From a checkpoint of a small mixture-of-experts model trained on Wikipedia.
Size: vocabulary 6462, 46.8M parameters.
Experts: 128 squared ReLU neurons an expert, 2 picks a token, a softmax router, a shared expert of 256 neurons.
Training: 680M tokens, 5590 steps.
Below are experts of layer 7 (counted from 0) of a mixture-of-experts language model. Rows are named router (the router's row for the expert), up (a neuron's input weights, with its number), down (a neuron's output weights, with its number) and show model dimensions 0-127. Each number is 128 + 24 x the weight over its row's rms, rounded and kept within 0 to 255. Numbers have three digits each.
After each expert's rows: a language model's description of what the expert responds to; "comes after" lists some tokens at least twice as common just before its tokens as in all text. This comes from a sample of Wikipedia text that the model never trained on. Tokens count by the router's weight.

# expert 47
router:100106174119156140083110079153101155165127116157103109127132102158098147120105142177149134150120152170120129111115129114147141110164141103115132144150115119147124159178147115107141134122145156107130107096142138128154117151157145148157128117111148109145129129134106115155143153118102126113102140098131134124093173124172173162160121145083140128140145109080105120085156051148119149159107
up0:119098159173121148084120151120125114107159151126130115102171129127117148102152196114137134142097160132126123119105096139084143078156142146113085166120143155124125133099160142111121111111136116147157102170148078106109102117145138152170099121158125107124106132110087133146103109114113140140110177145121090091114122101074139106140139073142110099154145154135124139155145114119121130148162
down0:119130130104163125135146065183154105123109109136134138142146137110127115091133150138136101153119172164131126164124140145134152132159113149117170139125090112131138142108143109119105112128166172123142116076132138136139144147197095129116178121066131170141126143099153143122133173159155160100162168138118120088142133105143106127096089153102104138145097115134139145112120096128166117135136
up1:124131134153139125102127121130152112150135183108164099171082108092105153171128122163138163145113130125099116173119174124144117149130134126138093176094152160112112085128158128089126140122119140177141132098117102129153091153134124095124172166112120160124138067147105115125137147149130132108129119125157150105110105123143118139105167148151132130122153166104107135110099093178085137105124
down1:074158089131117108098133170131167122146140091105091114106132159093157145151151141113164116144151166116114159117155130127157105142116107146121167156114140118125098118147129099097105103147112140149151118128145111130098132099117114128126135106146129103164199092153124140139106165176135133138145120103134116116158145113103136083082140108147110066171080116109122123124130121170147137143149
What it handles: Capital word starts. Capitalised first letters or pieces of words at line or heading starts, especially S, C, M, Co, as in Secretary, Skates, Coordinator.
comes after: "\n", " (", " \"", "-", "===", " co"

# expert 45
router:141171082152111117113118105100135142121103126129164096181179119129115109184146111164119134096126107124144128121122069104137111115087143129156157156130142131151136126138112095137113142118162145165161153137164125154171140097130118154122185137091153124107096121100155177141130080118180120119132122145108145097122088079141134142131145095125120133157160128114136140160117112130119134152138
up0:152123121120102117135117103135154132135149128165130143109098110159135090136128128158116178124110144130147072120110169145150110153112107135126111107133154155135152100135127142117127135113118091189135112153157125146153075119147098130125127128111120154116110111093083116128157080152086186109092133087098110106145152160151108124093125126145101159178129188135129117162145140148144110166154
down0:095104117169128115122125153095150150156189148126138107148142134110151154160104122129135106140164180163102121147100093110090100116093130132159139120125167130128145091118097123117128104135136140129128113106136158159167148115137154102140139071147119136094081111129134145086141136110112151106159083170090125124108135107115138148089123108156122139139200130122120112117127133110091114145178
up1:142100107099146128121169134146130139147130089121146097145164151152129095157128102115119124159088160111126134136109116156121133191070114078117134149111102127156083148140117118096101104129131070068135145114125101141126138150126132087136114083130115145094128110162136149163128154109145116114097126160149160121166128105173135135114158121147139143087070121142160109123112119117125152102124
down1:113167149179143139132156078163146160121149127193123101166163153167133110118117103109151125129163155134082157089127088117125121093134140120146158154140126122140105150139140123122111143155142101094133179123125081134130099132181121105128106140125125109119119128147132119137153053093123087165156144140130114119133159142138122114130148130149143146134112118155128154112111102166149160132085
What it handles: Copular and auxiliary verbs. Forms of be (was, is, were, been, being) and following adverbs like currently, originally, officially, usually after a subject in descriptive sentences.
comes after: " was", " It", " is", " it", " which", " he"

# expert 25
router:115101100140162134184104124142126082091114107111101091101138173095124122112120137117140117107142096136173145084129165085133106156114173132103116129105127126151140167130124120133109096119140131147139146159109147155134104116114163151147121093150129097145107173168159114098141105113154112157085148121154154122099128133116174086100153141095113156104112134116158144123100138096094158115159
up0:173151119120133176121095150107154118132091112104140118115163146176106137087098149066145100129147139158153134126100111147121156069125126118117143124115136131155121087135134137134103107147118111142148109125130130122097139159083175094069123169114104120105145118138171086125129133178120092134149122148123128095118102126157125127156131095152092156109126106153109111131097129138152089091124
down0:139113122174102121132099195139140149118092104120126114133141135103146146099158123149117155112168119158142140127117114140132132059117177096116144125128152108146189159167140162102100131118097118103120137159154137131116145119111153147101134161064178133085135104144143120124158137150125094137142133084134120158132120124144112111122129082182117113137139144124144130104105110107131093086116
up1:087131156157098128120152119131119089121182135117120180108127134097108138151131160116118167120115101162130146104105142118080182136134116150073152128108153074124154115123142121131083106146129128157104135043161120119134104150103126112099111146156121131152126132131104120129135136176120109138168122129126161137097132143096142102155147116128155092111142121116115111118152165078155130153134
down1:143129134123089153124176145145132110139161146114101095132120131103143102141103114141093169123159119145157135174162154157107145147141098114114122131130108146158156083092092131119123108142115127148123152109090098148149127146154121139139131115135093106133121132165071148132128166131120091130113117143159120122113111149135087095132140146140160106120080127041100092184120120154090115126140
What it handles: Lowercase word-start letters. Single-letter or short word starts like d, h, am, gr, int (diet, amount, grant), and leading digits of numbers in tables.
comes after: " |", ":", " $", " a", "°", " +"

# expert 59
router:134131117124194171103105150150125116127136177122146128128121106137144098179115137087131148120114072133134129123134122133106131129116174072135114128084111169089078121144121131120111186113142104126113123100098145145136130123122136135087137112133112139114139159140146099156135118143106100101109136113153122085116088066149153150137109115108147106201157106120141099127148157139137102133134
up2:108108127108157206136154141060155149113165078075137120122127134145136107117116103139120140120127091112093147083144102139128138129148097112139115121082115187147139117116125145125090175149170132139160135147148128131081147111114122158125085118122096140146114130104106125096149101118101103119108102087168121129097131129139136155116118089123125109144149139115119148141104111143148088160109
down2:114110121107139076078145104127128108111127105135137136090112143099112107109133139132085122148146092147131122136136138153136095124130150071152098117103104123107124145129122132128137174146143139150102106106132177146167164126126090159124116123110160112116156182116184142109156171101083141107109130096113091093120147086117167146126086130113185109161137142104097142157147137127137146139130
up3:172143143098192113129138135135125116101100079124145127138153119106127107132121123111175110146097143122153173108121136149113128119136157140114110136109147111082154181137143139146087133116147139125122124125097156132170148092118114117127166118077157171174139121134127145156116133126105168067121117143101097125137169140111138090131129143124124149108186157095125144155171084128120100122140
down3:138128148111123126146096100151111117125147152145079141137110114134117140110087119167077147128131128075138108136160136108126144127134105144103123140119127134178169160122131133141128122176130104165100115165147100127129137146121136125126127130116138103104082107190110108138143102146161130150136101153138168119124122141109107107087098170133096162180077116104165091168128119095106130077104
What it handles: Table cell separators. Pipe separators between numeric cells in election, sports and statistics tables, plus approximately, at least, nearly, aged before numbers.
comes after: ")", " ", "%", "3", " 0", "1"

# expert 41
router:127145121093101100115119130128155113133120144131112157102139142141146142114167107134142094109128106114115147162187156159092134169080130104109095136108108101142126138144108091105122135138156116092139083123161128156120108090145088125154104152100113142085119149123139136154160122130185143143105106130131061147118117128159125100150139157156131093118104163135118130113127158132174059112136
up2:127153142140122138132110133128172105139101122105075113149130143118127148129154151100144104058110111177110146088141123126145107148147111113112178132125121122124089162148102165098118135111108107097149129116156109113131104125114069158142121094146097142102183149111158121160115110146147142159130105157133067136110151153146112119122107131132103091175156111104099103126146110148147125173157
down2:118134160087141102108154165115158116124093123122126148076111129156158144128127102144132138108141105138084148096132123175106144135057106169124161094126123138175128160094088118079146137137125132083105119067151119120134150127138136143116110138098104171111151099141174115120144125132119127165134112114127119150093115152139127118108132168138104109118115154097152104157090149115126104174138
up3:085193170132140074125113114156097083101055136093130104121177097116140145156106121147158112140098105098143144142123106122095097140086119141133126137103129136121146140101127150109129132172138112109167148091179096133140115083103112138156102114129111150080133135125128120138175120157140144103097114157140110122116128138090124124116153139150111096156142151120146128160104115140134107134126
down3:135103130149096161124156109130154212153154098152087120101108172150132158070133128150132148114187124150142105138077104124144118138160097124126142117148126171127117146120138142131130102073136129133118143146089158126127133142130153152108118157158156113159116124171158151097136186095104115159129111125123141121138149099125152133142156134103153107106149113115147091127130097097110150134132
What it handles: Punctuation and class. Commas, periods, colons and table bars, often inside numbers, times or citations, plus the word class in classify, classes, classmate.
comes after: " 1", " 2", " 3", "1", ".", " 4"

# expert 4
router:111137122157092140110144084090156140139152131112112110143151143134109122108116150133122106109147141117142157097117090139092121114120156094106101150092123102127114092131148128144132142139140068152106162123124097141104164129127111129168103143089119162140117110122143159104110101119095090093162107133104123116166120146097074069163122121161149102172130170133144169109087109094159126132146
up2:103133150128133158104148082139107114128144148100117130136156142122157110117136168105111135159125136116098100140124117130113140110123137098084129121160102122161169121113161136134092094127170128142154123082160098092114148130084132163141165175104168158129101126058120130120131089126121091088150137145130082128132087101113134114115104153148139144168176175129122154124129128109148103109147
down2:133149145147119140126141143127134149144129134167122115136104110118130122111146133100121119118140114152125171131103126129070093114147138131170121115158127136173172132094168090137127073192140095097089164166086145188153131145149141152136105140142091115124108096152120164149138111118119123113119085129125102173080171131136089109111134140118096117136110092109102103117143137148090134127137
up3:128162137111137118140153142134114140113152163104161091151132139092124149085102131141124127139140161122212141132115119123120143141124142106127183141166127134133131141129132139142076106125147142131126101191113116129135085148104172141085157156111153140148146095098126150109167119128107125106127127131173083117146115108117159131110146109112149127115118170113051128108103123145121162101163
down3:106130137149120151069169133151140135117131163075200090108183134118174093141159145095145155111126134156123140109122115149103123153135137107125120113152127123117101123122123135173122093104144168144138112146134112151133106077165091115098089118098159120124080114125144140128108139112109104131107123109102146104148141094155138175149138119124145158096117122137120153169134164134091146108114
What it handles: Infobox value endings. Final tokens of infobox field values before line breaks, especially taxonomy names and years, such as Actinopterygii, -idae, Mammalia, 2006.
comes after: ",", "–", " 18", "°", "Personal", " in"

# expert 53
router:097075138120173152167112133141118099097108117131116149101161085144134132106146138133154126091130154183149153113116080129139138096096124128131146170107153128122099118116118149120137127110121123175137142117165131095134140131125104158158145089180108099151115140131143121131110150141100085136127126119143127175160177151117138129057161142095157116110137116138120106106137151113066108128113
up0:101152130121164156091181147107125102128153174111147134146165131106074113118148111150105163158125122134117126125137140122089091091123131078103170107099147153088109102125129116128128151133147141143117168125148159114150180092085156130151178096123090118143148147146124142071131148165106122108094126123106079126155114143129110115121129099122099136120145159129132101135137131108145100108104
down0:150178134138121117152079130124110183138107131093137097122144127100138111137168157098134128144137134139137138174141105122159145140084161152105073131141112152135094123144145115131113104141115131119168097136122100095136109177074173074149088154140124127106117118131108106135178099136139110148128145116124175103106135156093072138146096177121142128129149130138106129113126143101145128117152
up1:132097095110139147124112159154092097123093121102107142157162136116144141133136105145103114130124144171108127174093145059149174094096120098122137124147144131114155151087137140089158149142117117149158119178095144125117101123112160110155162124099110136156131134158137113129146113173125126141129147138154145157146161153085114161123150127110126157119153140157070192116143110135113111130108
down1:145153107093121108165156128100123151154175093163106079128135093094170092154142131123119092111149139097130108114174096168096144108124130127107112117122119114121120142090128123083109089139119118154098134170159144129180096130153121107106143148102114144121142148126158116116141138144118126145154164118124120087110121126124130101104171167187136087156123106115146104119131113117164161165109
What it handles: Initial capital letters. Single capital letters opening proper names or title words, often after the or New York, as G in Giants, Ghetto; also P, O.
comes after: " the", "-", " The", " (", " \"", "'s"

# expert 2
router:086109124136160090103100147125107123091142078130116107102152152134124123129136114141125115117103118143085155132132104134139090116166160133144124176163113092113120144108144120168092084124116132118145110101160104091147113102099115146123091147145149112125087128113104138158129126124144091129072179144099142114152144096085170113101165100120110124129133085140133150118127125133110161160070
up7:134107107103128115125124076139158138113163118121113122120147128146145146131146135114149114156093126102132124092162104136143117098139190138151048135087084109133101108148154106099104120160111157141182139133163146103159128111103125100136168099109120116159115093112143139174150135100139123127103112141130095133130107102141143181105135053133119122095128116133134128108112129116136177136132
down7:201164113083104155145150140106115081160145088163136105124102131113125092103132151158108107102111125122117123138104113043141112147118101144105052121123158123113163120160162085114108079137107170140089148121112125096143131152121121144126145143130109113113158134131095110143164135116134138106146122114116088122120108138135136145162122138132110128139174105104138116118118137125132121100110
up8:105166159094151113076143146107155137162129153135123137144141129140096126113119109145125176144144131092091136136094104117114121112182153126127123146141154073100093142138155110139119106121182110164132139120097133100098133158080131181143115109099147119115156168119165091177117112120127104108134094133130186090175121136107122099146117114136127093144125132152105152150148138130125151116135
down8:149133164152126144151143156093140153145152115121107140102121162092087109121119095153160147150121112111156164112110134120151098099103143108132150184122098105108098101136121118084071065116169116148153113099118122145125133106132117138159117147083188183138139137132111104125138131115120134194099147125099130146136125146124083137112124122114170122128121143097125112124148093126103117115165
What it handles: Name-initial capital pieces. Single capital letters or short capital pieces opening a name or title, often foreign names, such as K, Y, Sh, Ts.
comes after: " \"", "-", ":", " and", " of", " by"

# expert 44
router:169150111179141131184130127169157101106112130091116128111091109140123153151098104125137118100130101114132130138147114110133148153143115092153136114121115110124132154125134122051188147161123125120152126126120172118101104130122146090138138169119101077112108116114076121110112134168160168131168153110168132135122103144137147109117091133156162142151137090148145152138088137158114127126101
up0:118158129159128147131140090099109079120099156140107105133127139146157149140144081177121131135161129145097079148131110122140163105116133182143203122099084149161131159151111128121145125142101134122104104163165145125092135105103136138113123131168162128165084102128114097135089135098141117106150104137120146112126086140107097143089123152167144123148143117135159141151088112116155128108119
down0:136121116126147149132134094130134155113141133113125134127151163143167148078149085111114161169152096119121125109120116137131122120189110117152123143135102117150131147142163142120136139088155113115135140180127111113107143130160117128142143132086111143107140106048133077120145111104148104164139145097098087080184117099108139155168155112147163097156120146141105112112085122138145103131101
up1:134199124163105113144134119118135111123115069116138150123133104140132163148140127134148141106136149127133123152156165107124124157118165130131091156099106117099093117122102084098160192156124096170124143134100151130141072164098130139134184116171132128144146134136153131144077122132140158116114131158129147122156134154103109162124101116119136095132148114121149104148068142125110125084110
down1:178189125148147122116135132134091110141114074175108125106154129153132144106132145138120087114151090144138129142121137097144096124127145113147122178121117166124108136082142133120172107131105164128105102155119129149133137103119127081121133131135084139180116132149150118175116145157137126128187103143164128118111147124125166096139101122140090169091151145111123142125130126133083084154164
What it handles: Institution and rank adjectives. Ranking and institutional adjectives in names of leagues, awards and agencies, such as First Division, Best Female Debut, National, Royal.
comes after: " the", " Women", " of", " The", "'s", " his"